Weights of a small mixture-of-experts language model, trained from scratch on English Wikipedia: vocabulary 2210, a sigmoid router.
Below are experts of layer 8 (counted from 0) of a mixture-of-experts language model. Rows are named router (the router's row for the expert), gate (a neuron's input weights, with its number), up (a neuron's input weights, with its number) and show model dimensions 64-127. Each number is 200 + 20 x the weight over its row's rms, rounded and kept within 0 to 999.
After each expert's rows: "mostly gets" lists some tokens that are sent to it at least half of the time; "comes after" lists some tokens at least twice as common just before its tokens as in all text. This comes from a sample of Wikipedia text that the model never trained on. Tokens count by the router's weight.

# expert 9
router,202,205,196,163,159,197,204,233,246,212,223,186,203,189,181,204,209,213,187,216,197,190,219,217,231,183,178,199,171,219,207,234,218,171,180,215,198,196,190,208,222,186,199,194,203,205,210,252,193,197,220,203,185,189,193,215,183,230,196,176,223,185,154,190
gate0,191,168,201,184,242,195,215,196,208,213,166,207,223,201,158,162,209,197,198,214,166,213,210,206,214,200,182,216,206,221,176,222,205,228,211,209,181,188,203,231,194,201,190,196,208,206,220,187,180,167,192,209,189,201,207,167,194,182,221,222,191,225,180,201
up0,206,200,188,221,216,228,162,210,179,217,202,213,190,183,211,195,214,193,207,163,226,200,185,253,201,143,193,211,198,200,198,197,255,213,217,193,162,202,197,229,186,210,201,210,209,207,216,192,181,195,193,187,199,213,181,190,221,216,213,174,213,184,231,213
gate1,229,173,214,216,226,195,212,215,226,190,238,230,190,198,230,191,192,209,203,221,201,201,180,187,202,211,200,184,194,195,224,184,175,194,200,195,193,184,201,235,147,180,203,180,169,191,200,220,172,191,220,220,216,189,207,167,191,234,171,180,220,216,191,205
up1,227,181,205,214,170,195,218,211,226,177,212,220,235,193,240,225,194,189,206,204,183,171,180,198,188,209,175,191,189,258,180,178,196,179,193,203,200,213,183,245,180,206,193,157,193,230,235,215,208,226,217,200,208,202,175,159,206,207,212,189,195,211,174,203
gate2,180,180,177,232,224,208,223,198,178,182,200,233,228,231,212,189,169,195,176,219,204,175,202,193,221,149,219,211,208,197,226,236,207,213,183,217,188,202,207,195,198,177,204,168,213,210,209,187,220,197,196,199,178,204,186,209,186,193,214,226,208,217,220,213
up2,215,223,224,189,213,166,191,212,210,168,201,175,189,175,180,202,199,183,225,216,156,223,183,223,195,211,185,183,151,182,189,206,146,199,231,164,216,185,196,191,196,219,226,223,205,201,178,173,216,223,223,201,186,207,219,191,174,190,188,171,223,221,196,196
gate3,211,194,187,164,220,215,175,196,241,202,203,185,208,198,224,229,229,201,211,186,181,226,200,186,212,191,177,272,195,186,215,195,198,167,200,189,198,177,172,253,171,213,205,194,201,202,226,165,202,168,228,198,191,207,176,187,188,195,201,200,204,226,170,198
up3,193,223,256,233,203,180,199,226,150,236,223,242,186,198,196,166,234,218,208,197,235,159,182,217,239,186,211,197,198,229,196,205,215,214,216,200,223,224,210,174,209,166,202,208,203,202,184,214,221,215,191,163,206,171,157,234,224,223,213,189,185,159,197,182
gate4,171,198,220,223,224,201,212,221,196,179,219,234,193,198,210,251,216,182,216,207,167,171,196,219,196,201,179,201,214,217,151,188,203,175,198,209,251,190,207,183,216,186,219,234,203,185,188,202,185,184,218,194,200,214,201,210,178,193,198,214,181,195,180,195
up4,193,212,205,241,184,198,215,259,233,229,194,203,204,212,225,192,207,244,216,202,211,204,216,167,229,185,188,241,206,174,193,190,214,187,222,206,171,201,213,215,179,192,179,211,221,198,182,178,209,175,231,197,212,211,174,205,180,146,164,228,230,162,198,199
mostly gets: " T", " H", " c", " N", " g", " C"
comes after: "-", " the", " (", " \"", "==", " and"

# expert 21
router,204,211,221,196,200,244,190,240,238,217,214,200,187,188,175,220,200,208,164,189,191,199,224,219,218,210,190,252,184,215,214,230,208,223,172,215,220,209,172,199,173,196,190,215,222,212,181,219,215,201,218,209,200,169,215,219,179,209,182,212,204,170,185,206
gate0,206,209,224,224,208,211,226,203,180,201,253,208,193,177,179,200,172,194,193,175,188,219,223,171,198,224,171,215,193,160,200,191,188,190,180,226,191,149,202,213,191,199,194,180,220,189,210,207,198,197,198,214,207,162,222,208,193,181,192,234,170,191,187,187
up0,222,212,192,212,199,197,191,146,203,227,168,221,229,171,201,173,207,201,184,205,200,160,236,227,173,172,214,225,228,208,203,205,213,207,232,189,167,182,209,168,223,180,210,216,159,230,228,198,209,193,185,218,196,229,190,190,188,215,180,169,206,192,212,166
gate1,195,207,237,196,222,183,208,206,219,224,224,211,219,206,171,191,172,228,236,224,195,218,233,190,204,239,211,215,256,226,198,186,198,192,153,206,218,201,202,239,199,191,186,179,217,190,206,203,225,217,174,174,188,207,162,194,180,194,152,230,196,226,209,194
up1,236,216,191,207,191,199,226,175,176,219,203,206,197,220,190,179,242,188,173,188,196,210,206,205,184,198,167,182,189,185,236,230,189,212,232,192,151,206,169,210,200,239,216,257,201,172,186,203,246,182,193,197,198,183,244,199,206,218,236,213,194,214,187,192
gate2,202,188,253,184,200,217,216,202,203,208,252,198,184,227,212,218,176,208,196,183,230,192,199,196,195,165,175,216,171,203,201,203,246,165,199,196,190,161,182,193,207,221,201,202,207,201,216,191,200,206,173,185,202,173,216,197,206,193,193,184,197,195,225,187
up2,191,198,196,200,210,203,193,189,195,187,196,239,191,191,189,211,186,218,257,201,192,208,168,196,191,183,182,192,176,205,201,230,220,206,181,171,172,229,220,224,239,197,187,182,176,162,166,161,216,191,199,205,218,213,199,221,224,182,189,179,217,204,210,167
gate3,231,190,170,241,200,210,212,190,212,203,231,207,213,179,216,232,185,212,219,210,169,154,213,216,197,203,221,184,188,184,184,199,187,187,175,202,220,170,219,223,170,210,202,206,174,197,191,205,201,164,189,221,222,181,194,214,171,207,192,215,218,173,188,222
up3,210,209,182,225,211,190,190,143,247,130,228,223,226,182,206,194,179,228,192,200,209,187,222,225,210,228,198,185,198,170,205,206,195,196,209,214,217,225,214,192,198,233,202,197,194,176,191,207,219,216,194,216,173,179,173,188,169,209,208,212,207,189,183,186
gate4,209,175,217,182,211,243,221,189,206,200,183,190,200,138,192,164,220,196,173,206,234,207,203,162,183,193,199,224,244,197,198,195,213,194,227,242,214,161,189,208,181,208,196,192,192,210,213,189,220,191,214,182,174,182,202,205,192,213,228,212,198,162,184,217
up4,183,170,214,235,189,200,250,211,217,185,181,194,226,229,190,197,205,177,214,184,230,217,184,189,184,216,158,238,220,204,216,219,222,207,210,170,201,183,204,170,180,172,184,188,193,206,219,216,217,201,168,206,180,181,238,219,153,187,226,214,219,199,218,224
mostly gets: " p", " V", " P", " L", " l", " Ch"
comes after: " the", "-", " a", " and", " of", "|"

# expert 18
router,206,227,201,190,202,217,205,237,215,201,212,181,190,163,168,173,207,237,170,198,202,211,242,219,204,180,179,232,182,192,203,228,199,224,171,199,213,210,183,180,186,192,164,203,212,257,189,178,231,193,215,206,200,174,213,177,190,234,195,194,195,187,147,212
gate0,213,188,196,209,213,184,198,215,182,181,215,197,177,167,178,207,171,204,200,192,175,206,140,182,222,199,190,209,223,217,230,201,213,208,196,202,207,196,182,191,189,210,210,197,250,187,247,226,179,218,194,212,179,185,213,217,257,218,233,162,197,205,162,227
up0,184,220,185,200,208,209,203,220,209,216,231,220,202,201,200,188,186,176,217,218,193,197,225,170,196,168,157,208,201,240,214,188,201,173,215,203,207,172,187,184,216,204,204,225,177,220,246,187,211,253,189,212,187,200,190,195,175,226,240,190,192,219,158,231
gate1,183,192,186,188,202,219,155,188,214,198,193,211,198,209,215,193,209,229,197,222,196,234,185,192,236,206,216,211,197,173,182,209,197,191,174,189,202,237,234,216,168,202,206,207,224,269,193,204,161,219,157,238,219,182,201,210,209,236,196,222,215,188,144,208
up1,211,173,224,207,208,212,210,198,243,217,203,192,179,196,202,197,206,183,183,204,216,191,257,209,185,177,210,173,215,195,195,215,198,245,188,185,206,195,230,215,254,225,195,234,216,198,225,172,210,204,197,246,178,186,214,221,197,228,210,190,223,240,194,195
gate2,228,199,194,203,200,237,198,196,203,164,216,200,228,197,201,214,208,187,207,211,203,217,212,222,212,186,183,216,183,204,214,194,177,236,209,145,223,206,199,161,206,170,230,181,216,178,222,167,196,176,212,211,218,166,219,193,194,213,222,195,176,202,172,186
up2,181,198,226,205,248,216,188,222,206,206,186,211,181,206,177,199,158,182,201,228,193,197,206,189,212,195,192,185,157,241,222,253,191,186,209,187,195,198,210,212,240,177,179,169,199,199,252,220,202,171,165,195,207,189,212,230,225,203,188,171,222,216,159,206
gate3,187,197,193,183,184,183,217,236,229,165,192,172,223,204,231,223,193,235,210,186,200,226,174,183,158,177,176,228,173,179,216,170,231,177,156,177,217,213,184,206,212,178,202,192,213,164,192,191,230,201,204,149,148,204,223,179,221,211,183,203,213,206,190,212
up3,231,191,215,221,203,225,202,186,201,215,214,234,179,198,241,182,210,208,201,205,208,208,189,177,205,208,227,199,209,197,184,210,217,232,219,207,165,168,191,214,223,231,182,208,242,221,245,192,184,213,213,218,209,217,187,235,196,179,177,210,217,201,229,180
gate4,190,240,185,169,215,208,201,167,190,196,191,224,185,217,177,224,206,176,209,209,204,186,209,221,217,183,216,221,188,221,218,229,191,196,168,181,223,238,187,203,186,181,192,193,225,207,205,162,226,203,217,191,183,186,228,202,198,199,209,212,193,200,189,193
up4,201,200,210,175,150,220,155,218,166,185,161,208,197,240,190,216,215,179,221,232,213,210,190,187,188,188,188,199,216,200,169,183,199,194,182,189,197,170,190,193,204,225,187,200,196,208,201,158,197,218,187,172,206,214,194,188,203,191,186,190,207,232,183,163
mostly gets: "uman", " Is", "b", "ris", "osp", "n"
comes after: " H", " K", " L", "h", "k", " h"

# expert 29
router,211,201,247,188,223,212,174,201,187,223,209,211,210,203,194,195,170,205,161,180,214,199,240,180,187,194,176,229,173,224,211,224,241,229,167,194,254,201,173,211,173,199,179,203,204,197,211,191,203,179,229,223,194,187,231,187,178,201,199,214,215,206,184,213
gate0,176,220,201,185,247,185,217,171,198,219,220,198,200,216,207,196,202,198,175,181,224,162,208,193,155,204,220,242,192,249,193,228,204,171,193,192,185,191,164,226,199,171,206,209,185,148,190,220,199,227,209,195,167,210,225,230,198,203,198,204,194,185,218,225
up0,152,210,214,226,193,208,226,217,201,178,173,212,165,234,204,224,207,201,203,193,207,231,194,215,195,229,199,210,211,188,219,200,199,181,189,189,218,196,151,163,182,156,192,163,188,185,185,179,162,199,232,195,192,181,237,231,202,162,168,212,211,199,222,192
gate1,216,222,160,174,207,223,200,204,204,189,223,204,236,218,194,224,192,202,196,172,212,209,211,251,194,195,148,202,221,218,186,168,213,231,202,208,218,198,192,197,197,183,174,179,222,233,183,164,182,193,192,186,236,222,237,189,208,227,224,194,203,198,186,186
up1,221,195,220,195,202,207,226,218,248,185,211,229,197,206,224,192,209,208,219,228,201,199,155,175,209,176,213,183,205,212,190,218,212,194,158,145,204,200,206,206,184,173,226,210,173,210,214,215,171,223,217,226,187,203,176,191,208,207,162,200,201,164,202,164
gate2,201,192,202,211,213,229,198,192,203,202,231,188,202,160,189,225,189,235,201,210,189,246,191,205,214,210,213,216,219,180,195,216,202,173,156,172,174,208,191,209,205,177,215,190,177,193,195,183,202,172,236,187,201,212,225,211,208,214,210,200,196,250,221,197
up2,212,194,205,184,207,171,185,203,199,190,154,208,220,169,176,180,207,258,185,215,215,221,170,217,231,211,177,180,218,214,197,185,203,237,235,204,171,214,197,207,215,178,226,201,199,201,190,206,150,195,179,208,238,161,194,205,177,189,230,173,174,191,175,188
gate3,198,196,214,148,228,215,183,175,185,229,195,180,220,186,189,187,188,193,217,213,247,221,198,221,174,224,187,223,186,181,211,198,225,218,169,191,241,195,224,238,183,214,186,210,204,181,231,183,209,189,221,203,189,200,218,218,203,186,210,205,210,230,182,207
up3,192,222,234,172,191,182,220,215,219,195,192,144,210,179,190,204,185,215,204,232,189,186,202,173,209,201,200,157,210,202,188,211,169,170,175,173,182,215,222,228,189,206,182,216,153,200,227,240,211,184,153,172,197,196,198,202,191,196,182,203,197,187,226,200
gate4,207,206,218,186,235,211,192,198,188,138,179,200,224,215,174,178,167,203,192,154,185,221,200,203,173,201,185,201,195,193,212,215,208,220,229,199,208,201,173,187,201,167,183,189,179,218,197,170,193,215,219,191,202,187,233,170,212,203,224,213,223,213,207,240
up4,202,221,185,240,208,204,210,213,193,194,218,234,219,208,210,227,199,176,202,192,217,196,203,220,182,217,163,169,200,220,208,195,224,180,156,203,158,188,238,165,225,173,208,219,214,193,172,197,207,183,203,179,201,194,193,188,205,177,225,197,205,227,179,163
mostly gets: " up", " add", " down", "ub", " red", " off"
comes after: "\n", ")\n", " D", " |\n", " d", ".\n"

# expert 14
router,185,200,245,173,192,211,214,205,225,249,189,181,229,166,145,197,207,233,208,212,222,221,193,214,191,189,170,202,153,196,212,193,220,209,197,203,232,203,195,212,193,173,176,232,198,228,162,217,186,188,227,221,197,197,216,197,188,198,222,225,225,193,155,186
gate49,153,210,226,194,188,161,212,208,213,191,238,199,212,190,202,197,164,200,176,213,209,201,215,173,200,214,212,175,188,201,204,202,189,214,175,235,218,190,184,216,226,173,188,231,165,200,195,209,241,194,198,209,244,183,211,243,202,155,207,196,230,215,222,207
up49,188,218,242,194,215,193,188,208,194,193,221,225,203,211,173,201,206,170,197,211,196,185,177,207,186,207,176,207,218,208,200,210,217,170,201,181,238,207,231,189,192,216,193,204,215,232,213,182,184,174,192,178,197,182,189,194,200,210,196,206,207,193,199,180
gate50,213,178,191,228,215,208,192,216,202,208,203,199,170,186,207,186,171,199,171,207,228,219,198,203,212,206,193,200,190,238,191,200,172,165,186,207,199,207,195,175,221,180,201,208,208,188,171,225,167,215,201,202,200,213,186,235,213,185,211,239,204,174,168,162
up50,208,217,210,175,238,172,207,182,222,206,196,190,172,214,202,201,167,194,173,239,188,198,212,253,191,205,189,210,182,207,203,224,159,162,187,199,185,194,195,210,236,218,192,218,188,227,205,192,211,225,215,186,161,231,184,194,201,179,216,219,194,190,175,213
gate51,218,203,202,218,224,197,217,233,213,181,213,221,206,210,186,210,206,242,209,188,191,180,165,200,156,214,167,178,220,217,218,194,184,221,232,213,171,197,189,186,181,221,192,205,231,225,222,170,192,184,168,253,185,213,210,198,215,192,243,196,214,204,173,195
up51,173,176,219,181,201,191,188,195,182,218,164,206,195,164,212,182,218,177,185,199,185,186,228,203,189,168,225,237,175,195,193,207,176,205,201,190,196,197,152,188,204,188,203,202,191,184,200,200,192,208,216,170,153,214,169,219,176,205,187,213,204,202,227,202
gate52,188,205,205,180,184,193,200,194,221,189,203,134,213,216,197,184,209,217,176,212,223,162,176,215,200,204,177,182,191,205,190,209,225,201,205,233,227,196,166,223,217,197,214,243,207,205,207,201,182,210,217,178,219,188,191,187,203,223,199,201,208,157,193,205
up52,195,210,198,194,188,179,182,199,166,175,229,213,176,194,187,190,182,173,227,210,203,190,217,214,203,225,187,187,262,226,234,196,195,229,162,200,186,202,201,205,196,210,203,203,207,175,238,199,203,226,191,212,192,178,200,165,182,185,180,193,199,169,209,180
gate53,186,209,223,162,216,196,190,210,174,210,194,197,230,218,149,179,199,187,229,222,214,177,183,209,201,203,183,179,195,213,183,234,175,186,203,216,233,247,197,200,196,211,174,203,177,190,177,168,183,211,203,186,181,215,213,203,197,208,212,227,224,228,219,231
up53,199,190,179,196,178,245,215,178,219,212,179,199,188,214,191,210,222,156,213,213,187,214,185,188,193,179,217,174,153,209,157,237,209,181,214,205,234,235,208,159,192,194,171,199,182,183,173,218,223,219,157,202,192,202,212,196,195,211,201,182,227,204,236,217
mostly gets: "resent", "forman", "ruct", "icip", "ribut", "ivid"
comes after: " P", " p", "p", " v", " pro", " V"

# expert 11
router,203,221,231,209,219,212,196,186,226,216,241,186,226,171,173,187,199,210,174,212,204,202,214,210,212,195,176,209,198,201,195,255,219,180,197,209,211,183,190,208,195,144,186,206,263,215,198,181,217,183,226,214,193,208,219,199,191,202,201,189,228,201,165,210
gate0,171,179,213,218,219,209,198,193,194,204,220,193,225,216,172,209,201,211,158,195,182,196,190,172,195,165,196,204,217,219,182,202,223,179,205,189,233,216,192,235,173,192,206,201,200,191,228,132,167,184,197,202,201,176,236,219,151,196,222,192,226,172,215,217
up0,197,221,188,201,181,226,185,190,195,233,216,193,191,188,195,180,189,221,215,184,191,192,195,179,215,154,173,179,181,204,190,198,202,180,209,181,154,219,204,242,202,194,233,249,180,184,175,161,215,209,178,186,211,188,215,226,183,244,170,203,208,187,212,219
gate1,203,215,179,201,245,200,213,206,199,211,227,161,231,200,176,202,206,189,204,178,165,187,170,211,199,206,160,231,232,215,225,195,191,193,204,166,176,192,193,213,180,189,237,195,193,219,194,198,204,260,208,244,187,193,179,211,189,219,198,205,241,208,177,215
up1,173,180,198,190,223,185,155,205,197,213,218,208,206,172,184,220,186,193,188,208,206,236,197,203,189,173,199,179,181,234,199,212,179,215,182,185,214,181,197,216,160,177,174,204,234,202,199,217,195,219,178,209,223,198,182,178,166,255,214,185,197,162,193,227
gate2,224,179,216,191,180,198,185,210,202,208,216,218,206,206,208,190,238,214,222,192,182,226,195,200,206,228,218,188,205,228,199,192,196,219,197,214,212,196,221,187,205,192,176,213,188,182,207,227,196,204,184,229,176,242,170,162,196,217,202,220,232,189,183,223
up2,199,184,197,209,203,193,214,193,197,186,176,206,234,212,207,198,190,193,202,166,221,199,178,194,234,225,211,168,224,208,217,173,183,192,218,228,197,195,200,159,194,176,217,184,217,215,227,194,208,163,202,203,203,180,206,223,199,220,207,242,220,178,224,216
gate3,203,242,225,223,219,215,210,215,196,214,176,189,206,230,213,184,206,237,185,203,211,162,208,193,187,178,171,204,189,223,208,199,226,214,203,208,220,207,214,214,218,192,198,232,212,192,223,184,193,198,172,233,199,217,226,171,204,212,205,186,231,189,220,187
up3,207,173,222,198,209,226,160,157,185,234,198,175,227,206,170,179,200,218,200,207,179,184,208,180,184,192,169,166,197,216,205,203,191,215,192,187,200,217,213,191,191,234,192,185,189,208,229,193,203,194,187,189,192,159,189,195,192,183,212,186,218,211,202,194
gate4,190,178,199,181,168,183,161,192,192,196,198,183,224,194,184,191,153,199,212,211,178,169,174,174,228,162,205,179,184,202,167,222,197,206,171,231,226,185,158,231,190,166,212,196,226,205,203,175,216,214,223,202,219,201,198,214,228,205,229,240,212,199,192,220
up4,200,212,211,199,178,202,229,188,195,200,203,176,200,208,199,209,176,184,220,201,202,200,198,164,218,205,196,198,184,223,203,241,188,214,224,189,201,165,147,178,181,204,187,183,175,215,205,193,206,211,207,223,195,226,201,223,220,180,217,161,231,206,195,191
mostly gets: " f", " b", " ex", " cont", " def", " acc"
comes after: " the", " in", " a", " was", " In", " to"

# expert 12
router,163,216,197,173,187,208,208,223,213,217,207,199,217,146,169,201,166,238,184,218,213,201,196,213,209,218,190,203,211,201,211,210,216,199,192,227,220,183,194,188,194,205,163,184,222,202,161,208,237,180,190,207,203,196,203,210,190,195,192,221,191,189,178,203
gate0,176,227,186,167,205,203,238,191,189,170,207,203,190,202,231,229,168,173,226,225,194,205,173,208,191,252,195,217,211,198,162,200,213,147,211,210,210,160,207,238,212,197,181,174,189,194,220,212,177,224,239,202,207,210,201,248,158,224,208,196,231,213,185,202
up0,243,224,229,213,205,199,191,166,170,176,188,206,197,195,194,166,191,206,193,204,220,234,198,208,204,199,169,220,217,219,218,226,205,169,163,213,219,161,188,197,202,200,195,204,157,211,230,173,208,209,194,211,218,175,175,197,180,188,220,181,188,211,220,221
gate1,204,196,176,178,232,206,201,211,191,202,205,196,199,173,190,196,201,197,200,193,203,229,186,179,208,215,202,197,187,209,193,255,204,195,162,182,218,227,190,202,174,226,184,201,231,232,230,194,220,190,169,214,203,222,213,258,197,155,200,213,224,207,217,210
up1,174,195,205,175,212,213,208,232,178,202,209,185,247,142,166,173,178,218,209,215,161,235,201,192,218,177,199,168,222,236,187,183,186,200,232,201,222,208,216,222,214,162,186,195,192,187,203,177,205,200,216,225,181,197,174,223,203,222,195,189,193,183,180,232
gate2,210,200,208,216,188,185,158,190,218,170,170,199,187,148,227,212,171,210,193,204,169,221,194,218,239,170,206,176,185,217,197,182,216,194,186,200,245,203,203,188,179,227,230,187,164,185,221,230,193,206,177,198,227,146,217,193,182,170,183,237,229,188,151,173
up2,191,209,237,203,183,201,231,212,180,190,188,245,208,228,183,168,183,185,200,207,208,205,210,183,214,215,154,212,260,211,187,209,175,186,192,230,189,197,245,177,216,211,155,191,213,213,218,177,215,184,226,173,158,208,178,194,223,190,221,169,167,163,205,191
gate3,196,191,237,180,180,157,224,216,229,197,206,188,176,184,198,223,197,191,180,177,208,190,174,206,188,198,256,200,178,164,190,176,178,219,217,214,224,205,214,209,202,243,182,176,208,205,186,239,209,170,207,201,177,199,214,196,196,233,206,227,205,182,189,199
up3,172,179,161,216,172,216,195,206,194,213,254,206,226,208,230,209,159,209,208,209,209,226,192,220,217,196,216,185,197,181,173,163,172,195,233,164,198,200,205,223,209,178,201,224,180,210,207,192,212,167,191,194,203,197,202,246,219,198,190,191,199,175,170,202
gate4,211,183,223,166,229,166,170,201,230,222,218,209,200,167,165,209,191,212,208,220,222,205,207,229,211,187,234,215,212,178,219,226,199,211,171,210,214,186,235,189,164,222,252,203,209,186,198,202,220,230,209,151,218,192,181,205,197,190,171,228,226,218,188,202
up4,191,172,187,201,201,198,189,226,215,200,208,171,213,219,176,175,264,226,179,227,181,223,211,188,195,202,178,217,198,218,203,211,208,181,216,251,181,173,169,214,204,186,184,179,177,237,203,220,177,182,178,211,206,197,192,235,229,192,215,210,181,206,251,221
mostly gets: " May", " September", " November", " June", " March", " August"
comes after: " M", " m", " c", " B", " C", " b"

# expert 19
router,187,224,204,188,227,202,197,227,215,180,218,165,210,205,203,215,210,227,191,180,224,227,221,216,207,198,187,210,185,179,202,210,226,177,206,197,232,198,177,196,187,198,166,161,223,191,198,204,201,183,214,205,169,208,206,189,178,193,207,189,190,198,162,180
gate0,159,206,226,192,219,183,206,191,220,183,233,203,193,220,199,167,176,207,210,195,178,186,243,209,162,205,179,188,215,221,193,221,248,184,238,196,225,199,213,191,233,188,212,206,186,175,210,201,216,226,223,186,175,181,201,245,186,182,167,160,206,209,211,214
up0,194,169,200,185,210,228,224,207,179,185,202,209,201,191,190,194,203,177,224,200,204,192,188,188,201,188,160,221,244,229,253,183,199,208,198,241,165,160,141,192,213,209,207,193,235,217,208,197,222,175,202,211,158,188,160,180,153,191,180,171,187,184,216,205
gate1,180,193,188,237,203,216,202,233,200,215,220,177,231,203,206,185,220,202,185,182,211,196,201,196,206,230,172,227,198,200,167,173,167,197,194,193,185,215,208,222,219,224,201,162,205,199,169,235,169,193,205,179,151,174,195,218,187,182,231,229,225,161,217,208
up1,204,185,243,214,197,184,221,192,208,205,199,214,223,215,199,249,200,210,191,213,165,201,215,185,208,178,202,171,185,214,220,201,235,208,191,210,196,197,182,175,189,195,167,242,194,210,219,202,248,231,219,204,241,189,225,200,185,208,194,183,187,185,197,204
gate2,202,201,211,229,237,177,199,171,223,196,174,200,208,183,171,211,209,238,207,203,181,206,203,215,177,207,182,180,253,223,217,179,186,212,201,255,178,240,193,203,208,191,203,215,224,172,188,180,245,161,198,208,175,196,245,202,210,173,214,185,179,196,150,200
up2,236,191,180,210,188,199,224,195,210,175,186,249,215,206,170,210,196,234,223,222,158,201,202,201,213,258,198,198,175,184,179,185,198,207,221,217,202,208,203,176,231,233,188,198,188,210,204,189,173,211,191,228,207,184,219,164,214,189,243,187,210,193,204,219
gate3,215,216,212,210,217,223,224,178,195,165,197,228,182,208,205,184,236,182,209,210,221,193,195,201,209,193,177,184,216,220,198,188,225,218,205,237,200,179,201,203,173,209,218,211,203,203,209,209,208,174,233,184,229,195,199,211,201,168,180,183,208,210,189,221
up3,201,210,233,200,213,190,192,205,174,193,199,215,218,196,214,172,214,198,197,237,186,177,205,178,172,187,219,229,226,195,198,183,250,148,188,209,180,198,228,234,207,171,199,198,192,194,235,220,219,165,200,183,222,211,190,222,222,196,191,186,189,190,176,204
gate4,173,190,196,221,196,192,224,203,221,163,226,177,202,210,202,229,218,203,180,164,228,189,184,215,193,202,198,160,236,187,214,226,204,179,191,181,188,196,212,187,223,193,194,187,240,199,178,206,213,178,214,205,205,204,235,226,197,209,187,190,198,207,236,222
up4,217,204,233,172,191,179,223,191,185,240,234,205,210,213,215,195,188,135,202,172,223,215,213,216,216,235,189,171,233,175,216,250,176,177,174,209,218,196,193,220,203,223,221,170,206,208,201,211,198,183,200,173,210,220,203,222,220,188,222,192,196,204,225,223
mostly gets: " mov", " Ang", " Gen", " pop", "overn", " gen"
comes after: " C", " R", " G", " c", " r", " g"

# expert 26
router,199,223,193,176,194,242,210,236,201,236,212,185,187,177,177,219,183,218,189,195,222,215,228,205,192,205,170,245,185,198,216,213,219,179,184,222,184,187,164,183,189,171,189,199,202,238,180,242,202,207,233,205,186,206,235,196,145,204,212,216,185,198,159,215
gate0,220,207,201,224,199,199,200,202,167,154,198,168,205,189,199,199,170,220,214,229,197,213,222,192,245,201,175,178,169,217,217,205,234,235,208,188,188,228,189,193,232,194,235,205,228,196,155,234,189,229,204,203,212,224,214,202,187,186,214,205,226,174,210,231
up0,221,203,155,224,216,195,212,256,205,196,200,191,160,214,200,189,218,190,197,187,213,222,202,207,204,210,201,193,179,154,181,238,213,213,186,191,188,171,194,181,240,240,166,183,189,199,193,185,229,243,205,207,198,213,193,178,200,224,243,195,197,193,232,189
gate1,189,166,181,203,160,202,225,208,224,194,214,185,192,233,184,214,193,200,161,210,207,213,204,201,213,197,172,204,230,211,193,215,141,177,212,170,201,212,215,198,177,231,219,217,196,192,204,186,189,193,189,197,217,195,187,204,197,202,199,199,199,232,203,184
up1,218,207,167,204,224,212,223,205,194,237,170,218,186,190,242,193,161,208,196,197,215,207,182,162,214,202,235,232,140,193,214,202,237,186,201,202,196,202,203,192,196,172,230,196,204,229,209,202,197,206,205,210,184,210,227,175,200,157,230,196,220,181,188,206
gate2,182,216,207,203,203,231,200,195,206,220,226,216,206,223,184,195,207,228,236,191,209,191,213,196,215,204,187,232,202,194,225,202,200,200,161,178,209,234,191,200,218,230,189,210,205,238,206,191,203,218,201,178,185,221,201,168,197,203,181,194,225,180,224,217
up2,222,196,193,237,184,202,184,205,199,201,218,221,215,238,224,213,201,220,165,200,209,206,197,192,204,194,214,200,199,181,186,186,191,184,206,187,199,238,165,249,221,208,230,197,196,199,201,174,192,183,172,222,233,204,189,195,196,198,223,173,195,199,206,206
gate3,181,215,207,172,179,248,222,203,223,214,199,218,230,217,216,211,184,224,230,223,195,206,176,191,189,212,217,157,198,214,222,193,181,203,183,222,199,183,216,197,186,195,230,198,230,184,198,211,204,190,211,200,172,208,193,242,178,196,198,173,210,183,167,216
up3,223,214,196,230,234,178,206,209,195,211,209,212,186,179,206,184,199,207,192,176,183,191,224,201,203,218,189,233,200,220,191,203,208,225,221,194,208,245,216,212,191,198,199,227,151,178,180,237,197,202,215,215,231,196,182,162,247,193,219,184,194,212,206,172
gate4,205,193,183,181,204,244,216,138,175,215,178,200,201,176,211,180,212,191,211,235,176,210,216,234,204,198,228,206,205,213,204,209,197,181,172,233,173,208,206,210,199,207,197,209,236,196,228,222,196,166,180,206,194,210,193,226,189,202,180,211,199,179,174,209
up4,230,187,224,200,232,240,198,141,189,228,223,192,180,213,220,189,219,201,213,198,167,178,203,213,209,191,215,195,212,203,219,215,167,218,181,196,179,188,242,170,204,208,192,216,206,193,236,202,227,191,219,188,200,188,218,215,185,161,191,213,179,195,201,175
mostly gets: "|", " |", " —;", " /", ";", " Go"
comes after: " |\n", "0", "1", ")", "2", "3"